From a checkpoint of a small mixture-of-experts model trained on Wikipedia.
Training: a variant of Adam for the experts, 293M tokens.
Below are experts of layer 6 (counted from 0) of a mixture-of-experts language model. Rows are named router (the router's row for the expert) and show model dimensions 0-255. Each number is 200 + 20 x the weight over its row's rms, rounded and kept within 0 to 999.
After each expert's rows: a language model's description of what the expert responds to. This comes from a sample of Wikipedia text that the model never trained on.

# expert 48
router,208,225,182,213,213,158,171,164,221,233,195,207,231,203,222,194,185,199,176,240,198,209,159,187,214,200,196,238,239,206,184,173,170,202,218,191,187,227,209,189,164,189,194,197,213,218,203,175,191,197,242,199,182,211,192,184,167,164,200,219,209,169,215,193,222,210,208,184,203,223,202,179,180,178,178,202,237,221,240,206,191,182,218,193,191,205,201,214,184,210,164,241,196,207,200,202,170,182,198,159,201,232,229,187,173,209,189,168,177,168,161,184,183,183,184,213,188,207,219,192,191,179,160,240,216,197,230,185,212,197,171,219,196,172,209,191,191,218,179,225,201,241,200,201,206,207,182,181,204,241,196,206,225,186,201,184,196,189,201,185,208,188,183,215,178,195,193,201,170,210,187,196,220,215,178,184,206,188,234,202,213,200,196,230,189,241,179,203,190,196,238,218,196,180,203,192,177,217,208,168,217,186,169,217,209,224,191,194,224,217,173,240,172,214,218,209,225,188,220,202,200,202,196,190,203,212,192,172,174,212,179,205,224,196,209,192,218,191,197,171,201,149,194,214,205,220,191,220,150,234,189,209,161,239,211,203
What it handles: Words in music and media release infoboxes, such as album, film, released, Label, Producer, CD, and lengths like 38:57.

# expert 59
router,185,246,160,214,192,196,228,197,212,195,260,213,209,200,211,210,169,232,189,195,213,183,219,176,205,215,216,187,185,222,195,193,194,180,179,186,190,196,203,188,175,229,243,205,202,208,164,175,225,216,203,222,228,226,181,209,193,220,197,172,181,196,185,183,222,207,225,142,178,206,197,249,226,188,190,184,198,243,207,205,208,162,189,187,208,209,208,202,162,220,183,233,206,216,207,214,211,158,238,227,191,207,202,166,173,213,164,206,199,180,182,223,211,212,218,169,206,180,179,197,191,213,193,223,203,178,236,193,240,200,206,179,199,226,205,188,201,176,210,191,225,187,221,213,194,194,224,196,186,225,200,188,189,189,235,193,206,219,188,191,194,227,234,191,202,204,167,219,206,215,232,224,196,167,207,190,229,187,189,182,217,201,192,198,175,225,238,155,179,198,204,208,191,186,209,208,195,178,169,213,195,198,230,190,212,195,184,198,172,247,244,223,169,219,236,194,199,210,186,229,184,190,182,189,198,198,164,214,203,198,203,206,223,187,174,155,187,209,198,190,171,184,207,213,191,178,217,187,197,189,194,229,166,200,211,217
What it handles: Word pieces finishing words, especially Oper-ator in station and route infoboxes, plus a, an, No, service, coordinate pieces.

# expert 46
router,225,213,189,184,214,210,214,202,232,202,194,194,200,210,235,205,219,214,178,166,196,183,239,206,221,193,198,189,217,219,208,187,186,205,213,193,207,188,211,198,200,196,216,211,198,189,219,246,192,190,189,205,204,221,202,198,197,244,226,216,209,195,210,202,192,187,218,181,187,188,197,201,202,203,225,172,213,222,208,169,177,189,224,169,198,175,234,168,244,186,222,216,221,177,204,231,228,221,208,206,215,179,179,237,190,180,208,196,175,219,202,184,204,211,186,223,208,223,161,149,200,169,247,191,243,194,223,177,230,182,210,239,182,248,197,193,220,215,210,220,192,203,166,196,158,212,223,186,174,204,163,161,208,183,222,226,244,211,161,222,167,194,173,199,164,228,180,202,215,204,208,174,160,227,197,190,218,218,200,162,222,186,185,201,196,163,215,160,160,196,189,166,201,203,179,201,179,206,206,193,172,180,206,175,200,188,201,209,208,209,210,190,185,198,221,210,210,203,186,193,229,204,214,230,174,234,202,219,223,208,218,219,220,193,180,226,217,214,228,177,219,206,186,180,194,192,195,208,224,207,187,203,217,197,182,166
What it handles: Middle pieces of long words (erupted, derivatives, théologie), participles like established, released, founded, and the, himself, them after verbs.

# expert 42
router,205,180,183,192,221,201,203,236,192,195,204,183,174,256,201,192,159,202,206,194,189,241,212,204,225,213,207,204,187,192,214,189,209,221,183,183,188,181,189,155,208,232,208,182,182,202,182,184,228,175,210,221,198,202,190,223,214,185,222,209,176,218,229,200,224,206,175,187,209,175,219,165,162,205,195,168,231,221,237,188,208,161,181,241,203,176,181,204,215,172,239,182,169,207,215,186,202,194,237,246,214,213,227,165,207,205,197,169,194,209,188,217,227,171,148,247,242,197,199,209,224,211,249,218,207,194,184,182,189,180,204,201,203,183,205,179,194,215,194,201,195,185,221,209,208,173,231,195,206,204,211,244,209,214,169,173,212,215,208,165,200,212,201,216,198,188,204,222,185,189,178,199,244,194,188,200,181,209,200,188,216,167,200,225,227,189,207,163,192,167,182,190,230,203,182,166,225,193,188,201,208,180,222,219,224,209,219,225,205,181,204,225,225,163,217,188,191,205,192,225,224,176,214,187,196,193,223,213,200,200,244,216,212,204,229,210,207,200,192,215,179,208,234,196,188,221,202,185,178,207,199,221,202,232,210,206
What it handles: First letter or syllable of a word after an opening quote, article or list dash, such as "mass", "firms", "Maggie".

# expert 23
router,195,195,193,214,171,197,228,189,195,181,182,201,233,179,202,185,161,220,165,142,204,207,197,202,197,195,217,193,202,192,210,210,212,195,239,201,171,176,243,159,174,217,201,202,225,169,196,221,214,180,189,165,201,185,221,195,196,221,200,192,188,190,164,204,197,210,233,217,191,155,177,200,223,210,183,140,224,199,188,212,202,193,216,216,180,195,201,199,188,210,225,231,238,231,176,208,221,215,233,147,212,222,183,242,223,215,202,190,231,175,213,181,212,180,217,196,213,202,178,187,213,204,206,200,235,230,168,217,184,184,211,208,195,187,228,209,188,235,208,171,207,207,186,217,206,210,190,210,193,185,185,196,161,203,207,201,194,219,197,228,162,218,181,195,195,228,205,217,189,194,210,193,208,216,182,208,201,201,215,175,175,197,200,211,200,154,226,164,204,215,177,211,218,196,206,226,198,206,192,176,165,203,205,190,214,175,189,229,197,242,188,186,172,233,177,192,184,181,204,172,234,168,170,217,207,181,186,178,211,172,176,212,212,174,180,232,178,181,207,217,231,201,160,206,178,197,166,190,207,200,181,223,192,179,221,209
What it handles: Relative pronouns, plural subjects and demonyms before a verb, such as which, who, they, Russians, Americans, There, 1930s.

# expert 30
router,213,192,229,162,203,193,180,184,200,172,195,199,196,197,204,160,200,219,203,204,208,197,183,188,213,255,179,164,207,230,189,225,236,170,187,196,173,211,226,226,226,219,189,192,186,180,171,210,219,209,228,179,201,202,203,173,180,164,202,230,179,234,200,183,163,204,205,198,206,177,165,161,217,218,192,211,199,186,186,197,207,185,213,190,201,201,217,193,192,230,214,151,189,208,189,176,215,212,198,183,227,208,185,193,202,204,219,157,229,200,203,191,222,154,199,218,213,223,207,212,211,213,192,219,203,215,204,243,198,191,211,192,211,203,193,189,180,204,207,164,207,225,225,212,198,195,202,202,164,207,169,202,142,216,210,163,191,225,200,166,212,215,179,211,180,203,179,198,215,205,180,182,188,163,180,206,184,211,183,168,189,200,186,214,187,156,186,196,219,197,171,216,205,181,220,213,243,195,234,201,207,200,204,220,221,196,206,176,198,198,170,210,147,217,210,216,207,180,199,222,203,196,191,136,183,198,214,210,191,237,212,211,180,195,156,235,207,222,207,155,207,215,216,201,176,205,199,199,166,197,166,207,198,201,229,176
What it handles: Inner syllables of Indian, Arabic, Central Asian and Japanese names, such as Mukhopadhyay, Rajshekhar, Hassan, the K in KAZ.

# expert 53
router,196,177,237,174,221,188,209,200,197,200,189,243,212,188,224,222,175,208,231,215,201,204,172,203,217,193,194,223,186,207,223,198,214,170,219,202,167,182,215,194,209,205,185,181,168,168,196,185,191,203,204,199,180,239,202,219,220,177,228,175,228,172,207,189,206,189,202,200,196,233,214,195,203,234,184,199,190,212,201,194,188,222,172,189,229,221,234,224,217,227,195,200,183,214,191,194,185,198,228,193,222,208,228,195,171,187,149,196,166,170,189,181,223,148,196,216,150,189,239,198,214,213,213,218,169,202,199,206,178,189,198,194,198,161,180,227,207,180,205,167,203,192,213,179,211,166,209,192,184,199,233,214,176,175,206,163,232,179,175,205,174,183,169,196,204,207,203,210,153,215,202,171,210,172,172,197,182,214,166,190,224,207,169,207,221,215,186,234,196,178,203,233,196,204,172,187,217,221,235,225,181,170,197,221,221,197,205,191,208,213,200,237,219,181,180,190,207,203,161,218,220,189,232,210,166,231,197,210,198,160,196,228,204,182,171,214,210,188,181,191,204,218,229,230,215,206,186,196,192,212,212,197,166,170,185,201
What it handles: Column headings and digits in sports and election results tables, such as Country, Nationality, International, Votes, more.

# expert 2
router,191,200,183,204,192,232,175,225,201,223,200,178,196,194,189,191,181,189,193,223,190,220,220,253,191,192,200,236,194,202,207,202,168,216,177,210,232,198,175,184,216,194,220,209,229,193,204,164,196,209,223,198,156,196,199,200,213,175,176,211,182,178,210,191,201,180,209,247,193,206,191,165,199,203,202,201,217,232,162,186,185,196,212,191,174,221,193,209,260,188,184,193,210,217,166,207,214,205,208,180,217,191,209,198,194,200,219,179,244,198,154,169,202,199,171,186,226,210,185,186,217,198,195,206,212,183,193,185,197,193,199,195,187,237,207,204,192,217,172,206,211,235,192,174,191,200,209,179,186,230,189,192,197,213,235,226,238,199,208,212,205,203,203,211,201,186,169,202,203,171,195,198,249,208,158,189,212,212,219,206,190,187,160,165,193,197,194,186,190,176,183,221,233,206,187,208,192,194,238,167,205,188,188,182,236,187,168,183,189,197,190,211,232,179,244,228,244,211,205,200,164,194,202,178,187,203,233,219,162,190,212,185,151,206,193,231,165,175,190,177,184,186,197,193,192,238,168,222,198,218,223,200,217,148,226,196
What it handles: Closing pieces of words and numbers, such as final digits in years, scores, chess moves and codes, like 197-6, V-8, Nxc-6.

# expert 37
router,213,174,195,173,221,215,201,230,221,183,212,224,183,230,254,197,198,203,185,192,169,210,152,203,241,216,226,191,174,221,191,218,179,177,212,210,239,211,210,187,228,232,206,198,192,172,202,174,192,195,215,196,194,193,217,193,221,182,178,229,220,230,233,190,204,175,250,236,200,168,189,171,217,177,208,226,187,192,230,204,190,221,212,192,209,220,210,193,178,199,191,198,206,169,206,183,181,157,185,232,182,183,191,189,231,219,193,242,210,178,223,206,206,217,200,182,217,166,217,245,190,222,237,228,195,196,182,204,206,196,194,213,199,191,242,211,188,192,203,174,186,201,182,203,185,172,212,178,203,178,196,164,203,217,194,210,228,198,222,191,193,209,200,199,211,175,249,190,168,184,211,196,203,197,211,223,212,201,240,184,173,186,170,185,211,195,203,192,203,187,195,208,243,212,181,214,211,167,223,186,208,247,216,192,206,217,179,206,197,202,185,173,214,201,230,202,211,238,234,192,203,217,157,188,194,177,194,176,198,187,203,215,174,200,174,183,196,180,204,204,205,207,243,214,154,213,199,212,209,183,202,236,188,183,234,203
What it handles: Opening parenthesis after a name in biography and place openings, as in "(born 1977)", plus table pipes, list dashes and section breaks.

# expert 16
router,181,164,195,203,212,262,191,213,229,238,177,202,172,211,197,152,210,192,202,230,210,191,171,200,197,217,192,199,182,204,200,208,183,220,179,170,200,187,200,203,170,209,195,191,180,172,204,171,198,202,205,190,209,232,203,198,192,212,228,220,199,226,205,218,180,207,188,193,184,206,188,190,171,181,247,216,209,211,207,234,228,223,194,209,226,183,197,177,273,185,233,212,175,206,185,190,171,211,201,210,184,212,195,198,220,162,203,158,175,207,232,207,200,211,186,238,229,208,186,170,190,210,187,194,230,169,212,166,193,222,193,168,233,194,243,219,176,215,193,161,198,191,187,209,159,189,198,197,187,210,201,235,168,198,202,162,214,219,189,182,183,202,198,214,211,194,196,207,224,199,199,160,236,187,207,169,242,203,190,227,214,183,226,216,204,228,174,194,169,179,206,210,194,180,191,186,207,229,221,182,194,199,204,198,204,226,205,160,204,183,197,215,246,219,244,186,206,213,213,213,201,187,201,207,196,217,216,187,196,205,209,190,215,163,196,235,189,209,201,188,198,182,220,193,190,236,207,229,202,212,196,200,231,175,197,173
What it handles: Inner pieces of rare or technical words in biology, medicine and foreign names, e.g. trophoblastic, fuchsia, Helicoidea, plus was and is.

# expert 56
router,221,212,204,197,181,188,199,185,214,206,194,203,212,230,202,187,199,217,152,230,185,229,177,193,190,194,196,207,175,209,228,201,192,166,208,151,187,187,225,196,190,206,209,208,173,188,193,168,228,182,192,224,202,222,209,197,228,198,263,207,169,183,208,188,216,203,204,158,149,215,182,184,180,185,210,193,180,219,213,210,212,180,202,201,213,210,200,153,194,198,177,213,196,189,232,189,200,221,178,227,178,206,203,186,212,209,214,218,224,208,199,188,222,192,182,199,199,205,221,212,151,172,226,208,207,191,213,212,207,203,202,173,206,202,252,208,185,235,184,178,200,192,224,217,211,153,189,218,205,196,191,208,202,193,240,201,234,207,195,188,209,212,204,176,226,210,204,257,134,203,202,189,193,194,167,196,169,238,202,197,227,171,203,212,187,174,207,219,175,189,202,198,212,205,197,199,222,196,218,199,195,250,204,195,221,175,207,192,162,179,201,215,181,191,205,203,192,189,175,242,180,179,217,153,215,183,198,210,243,198,203,193,208,191,197,199,192,167,183,185,182,141,197,235,199,203,234,184,200,199,226,195,194,178,188,216
What it handles: Spaces, newlines, numbers and units in infobox and taxonomy lists after colons, such as Phylum, Website, km, kg, Actinopteryg-ii.

# expert 61
router,169,229,173,196,229,186,210,233,175,233,208,198,181,206,218,176,223,185,207,184,169,225,214,196,158,218,214,206,198,200,211,213,236,212,163,210,180,181,203,200,227,204,199,151,186,216,198,178,191,210,209,177,208,191,187,227,196,214,195,215,214,181,175,180,207,177,192,217,211,162,159,200,195,219,185,198,239,237,177,192,203,192,191,176,205,218,194,217,222,206,182,222,187,202,195,194,198,165,264,207,253,197,219,196,193,192,200,178,190,189,199,213,186,184,193,193,176,219,173,183,164,211,185,219,270,214,216,199,211,194,227,198,193,225,210,203,210,193,180,201,209,213,202,186,220,223,201,203,224,190,185,184,219,204,197,217,156,192,210,225,215,242,233,182,220,220,193,174,180,210,194,205,198,169,207,191,216,233,229,190,196,188,168,214,241,214,186,216,171,210,205,227,226,209,193,184,246,189,181,200,210,183,173,208,211,232,217,198,183,191,187,210,212,228,235,215,215,173,199,228,199,167,198,198,175,177,213,227,210,236,186,186,190,197,194,193,196,197,197,241,179,211,195,195,193,191,207,189,211,223,213,204,256,166,203,207
What it handles: Word-final suffixes such as s, es, ers, ates and short word-start pieces like s, l, f in running prose, as in hails, parks, cracks.